config.yaml
n_layer: 11
d_model: 160
n_experts: 256
experts_per_token: 8
d_expert: 32
d_shared_expert: 0
activation: "swiglu"
moe_layers: [3, 4, 5, 6, 7, 8, 9, 10]
router_score: "softmax"
normalize_top_k: false
routed_scale: 1.0
balance_loss: 0.00495
balance_bias: false
init_std_router: 0.0164
lr_router: 0.000703
vocab_size: 2048
norm: "rmsnorm"
norm_eps: 1e-05
tie_embeddings: false
optimizer: "adamw"
lr: 0.00207
beta1: 0.95
beta2: 0.95
batch_tokens: [32768, 65536]
seq_len: 768
train_tokens: 288400000
steps: 6113
dataset: "wikipedia_en"
Below are experts of layer 6 (counted from 0) of a mixture-of-experts language model. Rows are named router (the router's row for the expert), gate (a neuron's input weights, with its number), up (a neuron's input weights, with its number) and show model dimensions 0-159. Each number is 128 + 24 x the weight over its row's rms, rounded and kept within 0 to 255. Numbers have three digits each.
After each expert's rows: a language model's description of what the expert responds to. This comes from a sample of Wikipedia text that the model never trained on.

# expert 3
router:131114158148151111131137164121153132145098131106121129158128082133154165101109126129094122160144120100127172087171081144105107099114093099162132152112149133106110098113103128163142137157148074123084154139158131156156105136111124128127139153167142164159111114106103166131124136115133094139166113119140119092113099127141112100144156130122156183155164112154145118107168114086142132109142138090125132140124164121109097160105104164094107183106151096139138088091144143103136149139139134
gate1:153109122145109123140172128128116149158133130100119109089160130115106125105131132134113120136147149145110176129169115152138092120078112084127068129087150113099153120141199096169105122130137073121163123114131136096148098110136102125154137140158161172168135150125125123105147110128120087164133160104144111111150066128118133125104108101135102129148148133151119126141124125168139073151161154129126144140128126080102107107167154108097118146118109106147184132101153134111149156144125123
up1:113136115162122160084143139150122127144164127122143083142145106213169142118147116158110094137110129136106127142173121131109106105130149151137176114123122120115093140107119165142140121082132140109138104149139124116132136105126151168160127107131118097132100157116082111137122117144150146119137114121121085141151122181118146132106148112119206149108110120120107124145102151099177108143125117140095180124101174114129134089121145122137165133121139153140096094143155157153170066111129146
What it handles: Name-internal syllables. Middle pieces of proper names for cities, people and clubs, often in sports tables, such as Philad-el-phia, Bogot-á, Isab-el.

# expert 22
router:154153124123134113087112149095130140154118111146141097123113094117151156101138127148145112156129145100120143157155093145120125140146160117124113144156136131120069103086145097109097119093160083115126155120137139129112128124113139133117139123109138132111146119131158146180213121112134120131151125105146134132130152156129140079165167158142139113147120123123157125130141133158143099109138132166110154100082181127068157169130156155127088160102170172134102147106124148143178160167119143
gate0:096056141108090126159128095134124120118160101132129134160131164104127127116121112148133129133127131156154110091115196148131105122119144101133143147149144123140096123109125170114140125143100141151152064118168154158142061139172118084091100138132116099147153172118109131093186141146093131128153139147144111133146148144082120146094101146099125122145111125144094136112103105100126111124113123126151133137107073119150135119178127136139168118112128134117155148135135133077110094159109119
up0:134107168097094112126110106144122143137187076118124115125121132094166138090130163182111143138131119108137148139149152161137151130112163124133127142140168162134102112088116142112098131121121106147094082147142175134104082163161151108078116148144105119105093117098112152102177149147107147124143119125132137109163162154087113160105090123132140136154120151118111119134153096114136101110108132148145157143121106102125151160180138176144164117095128162144139161127104138103138132135103174
What it handles: Table header and stat pieces. Word pieces and pipes in sports and election table headers and infoboxes, such as Apps, Votes, Opponent, plus cell separators in squad tables.

# expert 34
router:138142127130119159107126172147142113122112168103093133104148140153127098149139099160078114111097108087114135113149088109144139102110113130081107087179139153137143127148135157102146155132098139150119136126116088107103146110097140147097143144153139150098170129097117096095121097140079132169130094114129109092117102164117110153149128123103153110117087116112138163157152165105173164098107146163128119120095111140137073097101120117114098130122094148160140093106121157161143146136145113
gate4:163114110135112089145088156134151156112116165101135146137124100114154135154112102175142089102094148140136089124128130139115161130143152136127117109177125115117117125156111144117122127116150152131169138120085082128143132113155150106157133147096173148146135071101121074100123112141109085153132138098128113109137111138121103122093065163137137181158114090167102168144139170142107153119096112114187141156153126092133127129106150141134098126103101114124110107114140140132103084149130113
up4:114194141099159136135151125110118103143122101155147110128126153148104121120149114088133152173146106111162156109121092111124122136119120153136134152116177140149138138106130099154123145139109110111108104102180158130135106167106094161086098124132118107136113162164142209153116141091143133108155117161128125114118131110138152154137188057151113089128158175117153112136129120116147122109145113111079101099098151166098105094158121155143152151141135134118127142109103133111129149111127136
What it handles: Coordinating and in phrases. The word and or & joining nouns in technical, scientific or institutional prose (approval and support), plus noun-ending pieces like -al, -ment, -ation.

# expert 61
router:173141150115132130170101149113127100104176132143144103127108093113154171093109137134129133089137090149155109144132091143102115145156101171131150133144152139122131115087140080148102090154124082142149119173107122125143110140131170118130109126150097090118147116121129116096109094123127154124148098129104116157141152149131127116137110142132138139151129143119182112146133149093139136159161141096103149121194133150166136183161089103147144162104148185127159167150125128130147147154090130
gate14:142138156104134125161101082124176144105151154102089114122104139123110108124110147153103153139145197083151136173164103179100133139154118144128107148156130122131122073116136113114111137104104134151113131170162152122108121147150107186084138139163126173121149131114116139134139102147089124139116180130152123120154131146107169142092128112152125125083171138133127132150176123100168070149125074137108125145157157128135093150137142156128117102132136152109127123111098110140122122138116132
up14:120065153099082120141104080142139154117160091080162098104151142146084123115106177140167113093138178142112091074136134112131114133130125121133127116128135106148151134088100102142131131126157127118104133141109133101117143082133082122125131139139100086160170165106081129110119142152087118072113130135128128134154152148131148138116142111145150108120151173186121166127120091106139116126107115137125104124139116096122127151091123107150120109094152144124134152129090090100112160116124121
What it handles: Short syllables after capitals. Short syllable pieces, often right after a capital letter or space, such as ly in G-ly-ndŵr or Early, ry in St-ry-per, and Se in Seeds.

# expert 42
router:161105142123157126159148117126110156101171150109129155110162152122111098123137144104108159139164121136129102142161099160096146109113121139113132125130136160145163143088135140122101162154137127174146110126111121157123117091168095116114102130134123113113139155099122087116127152158132137169131162150119088134117141169122131183122162152163096102089163147135124114097076097094153069130128139107127146118125092147098134132149144104113153141128104089124180109139055120098123117110097112
gate0:098091130135158143185099105122101099119146125136142134155153126154117145140171143134097144061139144107124120146159100103138120090122087134109106106135115143090142152154071120087141121157116131141123118123131132172111117126108137163115105091163114113118149123154169109126132160129094141142142157155148102102137139134155091161088126144116078130151142139131161137092095085121146085124100153105119147138113088097122172087129139068159133164133137132119132100149121121150135099101100103
up0:108110105117168124123097130144147124164119121132089116083103089145152128092117138126143116126127135112156098073140119105086087106122144128131149146146067124130102131103140145149145116130166156104095136149123116154152149144128171109095131119157113121118136152114097126082106140169110152148101059133126159139116111131147070130107136109095096120091126119127163117128141151083097144127158115179151179104121134129088132160141133092120098167163146156126148113129118136142145132077142146
What it handles: Capital initials of titles. Single capital or short first pieces beginning titles, platforms and names in media release lists, e.g. S-word, N-intendo, T-RS-80.

# expert 58
router:115090153142135086164149110149074114122121108132140147134126128151166104100105084145096145133169156074132140125157121152069139124131145091131110161127145112099143111099127117140124128165123122164110141104124168149142124137169099103097089130120137151115171147138159151102161143107085090174125103126176111092113156149170111130159118107151111144103117156146131098151118110091184099143111112171158122133147151137097111116123162127163105124151095131105155136103122129128134140125146119
gate1:120104122113136127101074089092121131166121123133113143137066159142110145150112145136105105152119132160155153119112094144120103162103129117125103139113101134112106138132124151111109085126114127107165142155192157170152141156099182127124101079088162117111082099121100121145131143146140155120135119150115101178138160089117143123134111137093136116131192129112131119095118122145134108128114078127145131189152163133153119107123145127125104116112110135084156109182122142124156124103143114
up1:134124099133139085153095093101114103148095136166084136109104107120152104097140121181148114128163155137130122149136120145105104152118114107126110170133132148109138105145143130105122118139101120156140152144174147125167138163094141119091098082108149100114115129116150107124110132143106179122084076114182121128097137114154154135153118108143150132125156151172098110166116110134101087116106101151157151179131156150131125135115165149144069135118125122087164118174109156133162135119132141
What it handles: Closing parentheses in discographies. Closing parentheses, plural -s and final pieces ending titles or entries in filmographies and discographies, such as (TV series), single(s), plus version, album, episode.

# expert 41
router:143080082111134162146123121119102124098161152114101103142117108129128157099172096149121116099150135140075117118120119115155152086124122115084138109138106135127127141122149139113117118136069154136112134116137066071122111108105134107115120111139125095091134129091141100127118117140100114083134144133140116126144092162147090135137132131142103119183107092107113134121096138115184152164149140115130114144089110078149113145126116139127130076072101117119138159143171103106143081146164118
gate0:140107093127124155136148120103122119137203098122160087150125157126120152136166170124105166162161123152127128137082176130148099102109107144137131086148152104102111111136162140095131066123136118134138140116151132102102136119127144136145124151121105101145126139128115092119138109163139151107141184124128090193132091148145126151097106165123114117113129138131127173132092138108161136143156103120133109094146147108106135106170122099106069140154128085094166140121106144102150136150147147
up0:153100122121127161086138129097101130116151127107148090121152146099155129137143133116126181138168103142126163125139108148145080138133093162112119115126167115097159132207114158142106096162149135165128110135151122079090143080102097133104116147150152111113122178133145097104120166100139162104111122135138112124145096122138103124145076111134127121175128138170097124123108136101141127143140137124109087119151148123068115117163122122095132132126166107081152156149132145145153122155144135
What it handles: Scientific and unit pieces. Pieces in scientific names, chemical formulas and measurements, such as unit m, /, superscripts, Latin endings like Streptomyce-s, Atramentar-ia-e.

# expert 56
router:150125141135122127147124100079158149168178116132077113126175124119124122130175144089111157148137175162135116168123100086126118145139099142119106121127139154120153091144133108094192137144158140138154124126146120140143144131109143117167092116156093109142148158126116137099120147153092139139091126119108106159137122160120165108162130172096133114130089112126126167088118169147116145105122133115126155144089102124092150122095103114113083126129097093177098142135101126103102133167154109
gate1:144151138178148136125123104142130137125119147125125148128138154118135114106156132116185126154127149100149150116118117134168094159099143140022152178118102109114153125116094121129179111133143108091127153122099107161152102152130122122124114153132182132128129181141124165099111155135109127114127120132121155131127157120110143125152145147101147068120133170115130138167136098165107203124131143119128138100109139174136143119115162118143133099153133103179159162127132121167120122134137125
up1:098096120078098107135130155114130142121161102136146114140106117140126133147083114130088133094134117144082108132145147134098140115148122100207101105166147124154108133138155170122054152108111138147129140125166128090114159091154132134143122118129083138135122092114129090172161106112133092126117152119137123102119119125125097107098121102156113163137131088148149110088109135095135056127118127157131117146145116099131112159152093134127123135113117160064085120136110131108131113127104112
What it handles: Bare space tokens. Standalone space tokens, usually between an article or preposition and the next word, or inside table cells, as in the right, red brick.

# expert 48
router:173111151166154095100139123139131118152150119137144122100132175149153114137121169102153115115068144140145135138097138127088128165135109156134153178116159134101133145092106100134154093142108111143141095174131135140120108136125115116109176153108112120102117114134133156153114141118110143140114154145074095146109168145141101118089101167108143110107180182132131183121118163132137098100154128120074149100112099145128122111123144137094138104145121142148135157086171147126081128118134111
gate0:128178092125172138141081105136106103097083083154108181118108076152132112203101158146110091118114117162145109155149104107149119157110140153150129165179159130132092110151119138135148165124143099142132157117102138165137164142104119122132134151120114142142123118133116129130150101124150130136174168126159107114108094108151121105129113106125125157134103123129164109120119137118077117158112130145120127093178134091120170111134131094118097123147115113133155108109137152097142077102122134
up0:077130146129098125112172121132095141168128141142114092152128120094146125102108112118104151159156119152087149132126155118135102093129146108078115134119088126180107121069162120153124123126114136116142147123140104073129131121134120161177099087147125139118140164108101153127149118124135112118109075138128138115114125099129168143160146134129130125130142106107134118143163110173148137137106107117177127159109128153112122174100110158136150182151136103147112146146125049134164154141079117
What it handles: Name-initial syllables. Name-forming pieces like Wal, Tom, ard, om inside English and Germanic names and words, e.g. Sch-om-berg, Wal-sh, G-ard-ening.

# expert 12
router:153101138131132095194119144148106182161120104089085104175120080141138098166120146089145097127114158117146158126177091103095158148082143112106115139149137135127134109105121102138113137131151165134128135136128133099101172123108092135127117133109150170116099170117124124128103135103125106136157091104133142129134106114143115148132129104145153094141116137123085118167177147076103116118136097154142161121118132116154100108121168142147129075108153136101137104135108110104113148085110160
gate1:147142128086137110122101141167104129121126112114110122139188184110121120155104123104087109160152104160166132144135132101098143154119140137160124110097118136107120132133120094103144152137139154106119104125091165112152154091132081111174144121106132119161133141152124126131138097134142125172140115140109141131134106157145126130161121122102144157079179149103145120145102130117134141107119127121213116132070150137103117105159115115166152159172102204123124092134148140111104146126151126
up1:154143150114148140113118157127068157173097111083117100123170160097114098191075153131106111140140149121154126166136100142120150133125137140153122129086105172098140131130108097136130133160127163117150088137123166127132142102152075133145131107120107130143142106128130120138126072112139130140158111157094149114150101135117144131179136144143102125112122105094122115172106124095158120117133133140156158132086157141091129130150139125174162170150140188086136092138125128129093132117125130
What it handles: Verb suffixes in narrative. Verb endings like -ing, -ed, -ted completing verbs in plot or biography prose, e.g. threate-ning, plan-ning, ran-king.

# expert 46
router:145130106100126143113063142118101082136156138138103124142127142130141111144117139127098107119196168094160094104154118099060086084105130122155099139147136145107148088100139132134125144147135136147150122122143136109160103093147143125144158100126141118118137118141124119109137100125110107117170132138180113151105108155155095136122151120118111141077134089115198098137161128112134137126152087131124111118116083114144158164120137145129121154100151151131120112114118124106149156129047138
gate1:122143133149104129154107125131135100087099115166121100199117106136104132124100140143159120133124139150137085153095105103105130126122097106125163162177144149093096143120101113157127161134120099085132152105124136098141162146135133165178143080087155088170125155143133139116137089122145130145146135091137125139112178095129092077190101132135136164115162154141152109132115131146135132104120130155138131154119146113149130139108159151116167123111148168176114124165103115102127141129103117
up1:110130125098164123082156134111127133155115142140154132089140123151133130139156159107119123133139118087101116111142120148158095155153123129116105095121074116164142137150146144118137110082136151119128130169125114150089084130136098136089140188169083154118117106103133145186153139160133151124134114119098144135122121141108175163058170155118129124137139122060106122148136119154109141165133148122122131117153147146117149108112106079165138126160119116110113150100145145152109090097140090
What it handles: Score second numbers. Numbers after dashes in game scores (90–64, 24–23), commas between tennis set scores, and dates, months and numbers in sports text.

# expert 0
router:103104152181138114133118115173117143129166144117110100099165122127177140138160112113149135152106144185131122095127140141172164138134140089095118118121143111123131105158120125132144126135146134122146094118149152090141147144108138153144113126174157081110112121139078149110076148131125140155133151105172122166159140164084096162147103087164139113113160127135150110110104138090172156168141141158124106132139134151119110082136131142170162132099139133112119167106092133104160103139153112
gate0:113120171119142155117188085094121133138157157138134098132114184138148146116147135095117100147089155196181111109137163133084096160113178109171155102147134108129077152110128121162132110111116156139161130134099107147142111119115137146137134137118157087122106140126102158133122108132093143157097132144113132143112142073110116130146114123139095120114151149193134153143080097143128092128137113137132151121131138148098139178111095117094123149124139152132172124097118117114118148116118130
up0:119132113140102110140054126109147128098096110105149170125178119136088112151125090161142149078176105094087133162101120086155148107130105098086117127102119118132154130111155150115139095135146122099083107125157152131129140110139109094115139118111117157186155125136137110125139125107164121126156143141157139094123126160153136126151155115114144131159133111080140113146153164104110132117145116153161123104123120087191122116131134175121125077146136118124097115164098114150135098135160124
What it handles: East Asian/foreign name pieces. Mid-word pieces and non-ASCII bytes inside romanized or CJK names, especially Japanese and Chinese, e.g. Kamo-ga-wa, 姚仲, Zsig-mon-d.